{"n_layer": 8, "d_model": 256, "d_expert": 256, "moe_layers": [0, 2, 4, 6], "normalize_top_k": false, "init_std_router": 0.0194, "lr_router": 0.000491, "vocab_size": 8450, "norm": "rmsnorm", "train_tokens": 762400000, "steps": 5143}
Below are experts of layer 2 (counted from 0) of a mixture-of-experts language model. Rows are named router (the router's row for the expert), up (a neuron's input weights, with its number) and show model dimensions 0-255. Each number is 128 + 24 x the weight over its row's rms, rounded and kept within 0 to 255. Numbers have three digits each.
After each expert's rows: a language model's description of what the expert responds to; "gets" lists some tokens that make up at least twice as much of what it gets as of all text. This comes from a sample of Wikipedia text that the model never trained on. Tokens count by the router's weight.

# expert 49
router:141129147160103165159102133103125125102173137093106103101095159154143105148135106113133134125134112121101128112113144140147091134114161158142148142097131109158105169132159102144156141151109091118196144138093114152126126158116162110127119107174162173106141106140110160118100148121152172106142134112145144108109111120135129072128162091154154120110116127080149128122150137093157106123124178094136111136159096100122114162122103104105083096113137151153135114101121169115153121134189146120129122103097102095155136097148100134098156092114086151156079167132127107168110139148115138129106114093142134157142128099110119131139130161079166142122160151096119091116159151099096105085121136175084157127150138107156136091143133125129149132128142140150168094109135097150136112150139110
up2:091161115123145158156134146144183109134181122129096151109106186220136142152125116142097119162135152156110142141152132093096126084152129078162119163131134141118099095173156139118079123101125132150134117122118134147121085125096169117068119126108133144120111147131106119179120113099127100128149119162140113126147136079197108149133118147135134121099128158118178123125113122086092112121165112141134118120157105141129131116101138105162142158110139138107163105112148120153127131133141127113110131123114145103137166109171143137109166136130120125174087124118121109139118105122100125145064163116113129140101120101109136110119148150137149134089180119135104111116131168098138101100120106157103143140163115121097121107084079129142146124147109128129141150135133091109185125117147109
Single capital letters and country or league codes inside abbreviations, often in parentheses or tables: PFMT, EFL, JPN, USA, COBOL.
gets: "I", "O", "P", "S", "N", "C"

# expert 58
router:147117100124117133111101171102142087149183177109114142145106125118160120144124133150095149142174118137151133101132107120137144153081158197141153151119170095123130170101149107118183101143113136170135085144134134112149122179141148125139125096133120166109115132125077155131095131150141127147083151156146161088110132087139131112095114087131133117116128156102128121136140132117126091132152158114149120113140120133099117121136115102132130124133122149128106143111098139136119149104140153113099162119125130129176101121099083133120159155134085160152102115140117114184138156121102133181160118076126151129126140111167127116139111173101154160152145095092143094135160108147121121084080159138090155152171143123124133110086150122150150093157143106104168127121150091160125117131161102
up0:144100171130108089126138151112120116084154146143121130096104079139133116130106087108141150138162105108130115133150159135140119134125074143109110127119127103128142110107127148069149113140138086142157119131149133111114060186179149165126149151125145145136134130122095163175116124153118136157105139140132103103123147101109144106104114127186111113115174142109164094124151132098115131152120135092174121115124120111110082128139131084131140099139121145174154138115141142117115116135138122106127168150123135209119133139139087145170154156139142114125148101165084118124115164087107133157171120124081160100172099137106142118084136104162107131133132084124082130128099163142130122110136104091164145138085146130129095169093124107160113100153126120084148139124146146123133155139128117
Middle pieces of proper names, mostly foreign, after a capital letter, such as und in Hyundai, ind in Quindío, ab in Jabukovac.
gets: " at", "ab", "ad", "ff", "st", "amp"

# expert 25
router:130115114158129178107124145094095098118172108066132141133132123154166123128134144177097101167159098128123187109111110125136140123082166148113146158096113097135115142108191138110193116183149096159146128129146156109118126108104117098112070132112150161077117127133089097130099156135114117106083135159156122118066155116138135126102149094116120095124100118093142120111108117115161095130135144117149139129129156092126128137117110150131112116146133127116126122117110138122141129107162146080116155101132143114147081105106118128129143115144051158123110128140106110162161163138125119140148126135158146153136076120121085113144111149138124134109142138094134106121158116120105138134124140112097129159150123112167098094148114115117160097128107102146162183132136075140166135137146110
up1:130144142133125179140135118113097097130147112112085111119180144131105149134139111069129107123119124108132134100146160141144150109151139137134147129118129158131154130137083109138178145144130129138165151115106091168140124132136137138123096107125150131141140156126125174145121156132095159116143151122089120067111128141120120100116088149128148109127109142177086139111120177123133144135106111102163126142097150168124113120145141150114122111142101141153074135140102084148100138119107111159173152108152137164134152134158109144144120116125114152120102130109158129179144135121129098151133127142115167096091098107133083128147163140145130162149165113199076153118163135107127090131148129143083132088125131162168138121192152090146200133105142157156149162117093145152145162099147127
Mid-word consonant pieces with b, m, p, f, g, often in names: Zambia, Zambrano, abbotti, rumble, headmistress.
gets: "b", "ab", "f", "g", "p", "ib"

# expert 48
router:161105122167109182138135151116151082161144131087154153093091156111183135139143111139120156140147107125140145092096131146116090117139168190128122135131145142151129172086132116116147104156104064130144129122146126129158111138109149121124123095148119158134136115168114134118104130106117130101119151148148125127091134129133093134072126135164148107105127130109169097133134108059133089123123152088156147104137157072107101117140110104110133108127120138102114136154119111104166162147173163104112165120129114144142105120106087167097159129128106165164092170144132086163120135108138122141127123118132202189137109126124127130143134162100149131098119119147181101132169092115125126104127128147117156156137106117129107096098127119105156122115142115141151150091115099155127131113124150
up1:111098136120116113124115120120137160106112086162142134163150141143124132145126109154086081114174093118119162146091086141126103132120091100094136120108180114091152135140134108124110118133154135107103184109142141125171168144109162154095124126094063105095123150184142121130144155112150118138171167124103122103123112143109082183165165117134098126100149098125141130108134111128138124089129099135114121144138126163151123128137143140118134151111149106144123096122159139101102121155132114104147096109163120132142141170086127138130077127141129141106130113130145106137159174111171119110109176165111169132126094138105118104109140099108126180193101114113102102147134110095091112116130174145115160078119172148114134126118129115137178121097158112142163139125111130110152153097132132
Opening pieces of capitalized words and names, especially U in U.S., U18s, and St, Ar, Har, Bar, Col, Mon.
gets: " U", " St", " I", "U", " Sh", " Ar"

# expert 56
router:157090105162092113114089142114146120155145136108144119092109107084158130154154118152107163120113110088122159130164119110134147135151168160143169141106121109110129160095173135115161114163130085137152103135126125125163158139151169094126131131149124146102110161108105130115105138152127143125125166129170116100110125102117130122135101114150128124112137139107154108094141098110152129104132171118139134131129119075099080158133134114099116109138149128144093123100085136106149123101129124106118149133154115136158095095116080123102113123157116118117115152140129119136148152100124142132104106095138173126144119147143109146132147167127131145090145091111190129133169063087069106105133155132114170158145108124157116123110126108102122122102087108104186125047146105152080087132119155
up54:104148109121099121133132146113157133151090114153166156148117072112161140129106089112149130130124145148140116140126140137126102109126097115073124152093127120190091146109115146109132149097120165091152170148161123156149110102104183130129118135116121110104119165124117133123133104086078156135142134135099135152066066136101117097147113162136149106075133173158116155112114148125131108155136124175108174099102130123096120104126088125117125110137147130106074131089119136140126150132179112140138156124149134186119115124112086124074099103121169138145132140150130175153100145102172111153110120131150139138119117135157092118122113128130155153160095138143089101116124136126123142142124183116102113084096099115157095117128140095120100178115126135116099106134101163116142129125118129
Syllable pieces like ak, ik, uk, ok and ij inside Indian, African and Asian names, such as Shakti and Umu-Nokwa.
gets: "ak", "ik", "uk", "ag", "ok", "k"

# expert 57
router:126147112133111139167141126121127077111166138111122131116086122095173087153126136146143143137170096070098150130130160110131138127125148117131127161098181131144130116108155144142190126157107093147191125162136090142149137121113168122145135094118172117134094120137078131155129115130143138132098157109134153121142112103143127094111134108115125114125128111072142123102116086107136125132115156130142144098171155104093091147087123128111142121146088160135069125108099142102130145149180147123135153083113081085174099112142081167096129151097108132141091158151105117155168150110151139151143118106125199147121142125169112165136127141098131130108154117129129102118106118125121143122118180138112147142165099131125105127098153134141116112157119133126138150087123112152112118098150097
up5:157130118119137118118092182168133139169105148109143128107159115121137132129134191147123087162172141118112117100134166095102135126150107105183118110171127109130143120116115102098150142120103114105143117109155115104128113129148145143157151125119146125147072122107156156122141132108192172122148134117094105127142107181112100128149097111137150114141150165151170120098138105113157106089147124121092149101178151124144139159149131118140156137158172183148129136158114142144111111171143139148125124140184105131091139108159142093171120128120138122169113091148129110137108144143143119147178129164110150154092159173130103100117165112162134136149143137158162081140136129129112127123100129147157113138176162126146156132114112183111144121151139117126185087138143114135141108131117165
Pipe separators between table cells, and semicolons separating fields in stat lines, like 0.0; and |.
gets: " |", ";", " —;", ");", ".;", "};"

# expert 5
router:111097138146103146132098163141152125132153150106162107117119110124134104161115128148098141114139116092109144118076115106116116128103143111131140138099146128127115117117177109119133108164097085159177120119120098116137160172125168124138095113107137128113127119166092161108128130177149132156094132149139126121109130112106122098120136083126133138086131126075139105110121102102139124089103174125137132093140135088126111127152118139111123091153161154153121129149108161155136102140163129097108163080132083111146098137091089170096148145124135136142084178126119115160153152145121123149109097109159178143107116147116157137135131148067154092133142110069157117122137099104095153131076148140076156130154109114153158089123118128101131108157174121146172120081137109163148158127124146
up2:127136147127138130106137157164118105135153102070080097110157147128095110138128119135116136191136141109166117102147095094113182150098110110093164129123096127078149131136141146132143138113169098159118149138124129127089097120118112127140133131126148107134126108162153148135121111117124152140154164081169115108156130136121078111148160172123070100159142155107122147156081100108092136156065142132108120155192131108103136174173149125160140095139141133162116106116150153111122154120128145161122120142132126097143121147110100145141139129150121120119127120156148120125150132137131154137155139168140151116078110138146131139169128160132118147161158134113098091118090042102118153139167154079106069121102149128144125114147128140143150113125139145149139169122097119141102131141137135
Closing parentheses, quotation marks and brackets ending a title, abbreviation or aside, plus commas in lists and scores, e.g. (IRU), "Nothing Fails".
gets: ")", ",", "\"", "),", "}", "\","

# expert 10
router:122090088153111150148146130119126124105117149113084145120120126131147099182133088155115105129155069098139170116107152101128122139139144151155153166145196133135080132100146144149148117126134086126142118120136099130157161133117148108138133102134115153104139149115092113113129158130104156140101125137115181127112092097137098100126133129145116149118131149125137105096157138101107117121111133080126120092175154138106097156118114131138112116151159146116107100118089110124189127122135129109094137100129121114156096114106051144100173087102123120153117181195127115158148190090125130148130153117167159122128130115117170138133148149085133134099134093089140147157137120117105157103129176105110159167135109120154129119101148109122148126138134119160133126100175089162137136129101130
up5:115101114115119108103147133110138126142125112110169171160132131172128107161117136171119096173138130138168140128151139168158130128081118160126139139117170110124148093121132144145123115095084154105129116120128189086126147129090120101097133153129126120132099157110121131124123130130129095096118133108117142072101110157130109146124125112167163091125155128108151097107114155132121144111142134117105103145121162086107071072129111088088105116091124127115104142096162109114161078163131134141139121060111119094110116152113168120130127121117118113092145109158120091099153146114114114137105105116188112075114146165126107168068132089121127142200153111129079127097123163135140124111115116127129131135118118098141127153105124104152108140155113105151154129129125130107157115170163108
Adjective-forming endings such as -ial, -ical, -ive, -ional, plus the word "of" after "source" or a percentage.
gets: " of", " in", " •", " for", "ial", "al"

# expert 36
router:153128109182100149140104151111165106145163144099122141102161118137144115119138139148127103153152106116133183091152133151129084128084134135162161133127168098086152125121185158154146139111113105137144132112130111116171100123129099079147161095141130154107120104133105135093125114151129148164106109134152123132121137136122113122147126091136148129093111159102116133125111093088144109122108184125147084107128149067130108132139132128094098123120108143148072103110147157117204126098130117083147139058155121140150102112115104172138139117152072154177116136136115113153157154120155117152139123108159148147132130112121154133152115158098111127103139124099140119120140120096132133139090139145088161129147145125135118088106159106120100125164133139145156150069159087164142127113140109
up2:111141122171090157161100148157156065097138152127161108116116133151109110123161130118138164145101150128126120124109156127102066133098123145137144122153119152143145104109158132106118157153155100084137149088143131120141113110159165129116133096111134113116105119130134091110128102137126172110084109143049125137114158184130104114126149106149070121104098169118101100094132173116182148158138078123099139140113154131079111131087156112078144147103156128122126115136112103145148133127135133108149194151138159141169077158150111154106137102133169143101100098124123146136158139135121129122119116107121136117083093114150103159148119130140095123122123106109133146145147129157140094132150129122103153138092149160126117102161155127103133170126165142157139148138165139149159120118101138
Standalone numbers in dates, measurements, temperatures and statistics tables, plus hyphens and en dashes joining words or ranges, e.g. CW-21B, 218–222.
gets: "-", "30", "20", "26", "25", "50"

# expert 51
router:147135137147091139133125149100129107138152148098112097101115121149164143163142105176145116146178123118127190108094137144137131125120175154122118125101159130158104159094177099119165120147138110162157140131129137133140142109092182097133117113146125149128108144126119111092109144165127103156096159109156138114091135093122139092137126098146102123141108135119135104110129129063150081138116165090145155112160133103125087159127110121127099123111121150098133101143114125119190132115155159086114156107149097140156093134116080119133183141118106159169104166161140099164140141121140138168110157106132139145151146131121141190132115130091162110099111106139177096104124154093144128098088139123121178124135124084155102108140103118153149099122121133157123151124143088128134162121114133
up1:124114136054123069151122147152092120144151114142134132130149074102165110116084139121093131146090127092156114167126154124136143096128107120152144107121150156106139117112104149153137111120086133124171104152106137157145122109126166113093147107166115152155128125106141129112120150152114105155096089163112155141122133171151136080148116132124137134128145159110179100110146118096147148135115147135099149127104088108120152174092116164144100116113086127158155120050086078114098155179124115152108149124120106121133139113120123070148106121138134149169146134141139120091116165135105111172085135116123117123154152150074131125137171137101161136113126153153131124161113163121083129125114143158141129157089127115112150148120135120134137105146139120141125082095133113164103143129144164
Space-preceded capital letters beginning a split name, mostly surnames after a first name in sports lists: Elena V-esnina, Kyle P-etty.
gets: " H", " M", " S", " C", " P", " B"

# expert 30
router:145095119130113130124108154082113121138145185087171130150080126127154138131152089158120093149180132117151134115103118100147143119090155111163146172103168133162103101081143126111165126128115085121202134120120120137157128108154129116123155096107171118101118145148079169110081141125126118135121139146185126121104129115121100081151104133112143101137104134099161132138182107108144111101155163108167136095141124088112120134129097136126139135112162161140123110111103136120169100111157142120105121092128094144165124110129132129118147103159118155123099132163119112121161151100131107153134137138125134162159125146127111137127132171080124126091111087108163129108125074107115134108091182132121147160171127116174098126122147124138148084141126092141149148095117112141128150112160126
up2:128115089118117118133109102099094155143139152105137140136129099172120099123143128106129125138154116094108149130108137119151154141096146145130168143173131133111137158089135103126135162119141069141164066135135112173131136118165116158134120118128085131101144138085120155177165119102114127154143110151154149138129139108096154101122117142120150131147128144128120119131115129104100146113157124152143175145094123126159102160118102173141104117101143147117156143130110108132112151148103108137151072109128118107082135172110170154112099101128123131151112097106153140134118107186178137137152116069123114137129165138108155152149098153142123096101148108115111117131159125095173082148147124118159095192117103098139128151096140169142144152154163134106188167140154111101066116142109126
Linking verbs like was, is, were, became, and colons after field labels in lists, e.g. "Pronunciation:", "household... was".
gets: " was", " is", ":", " as", " were", " are"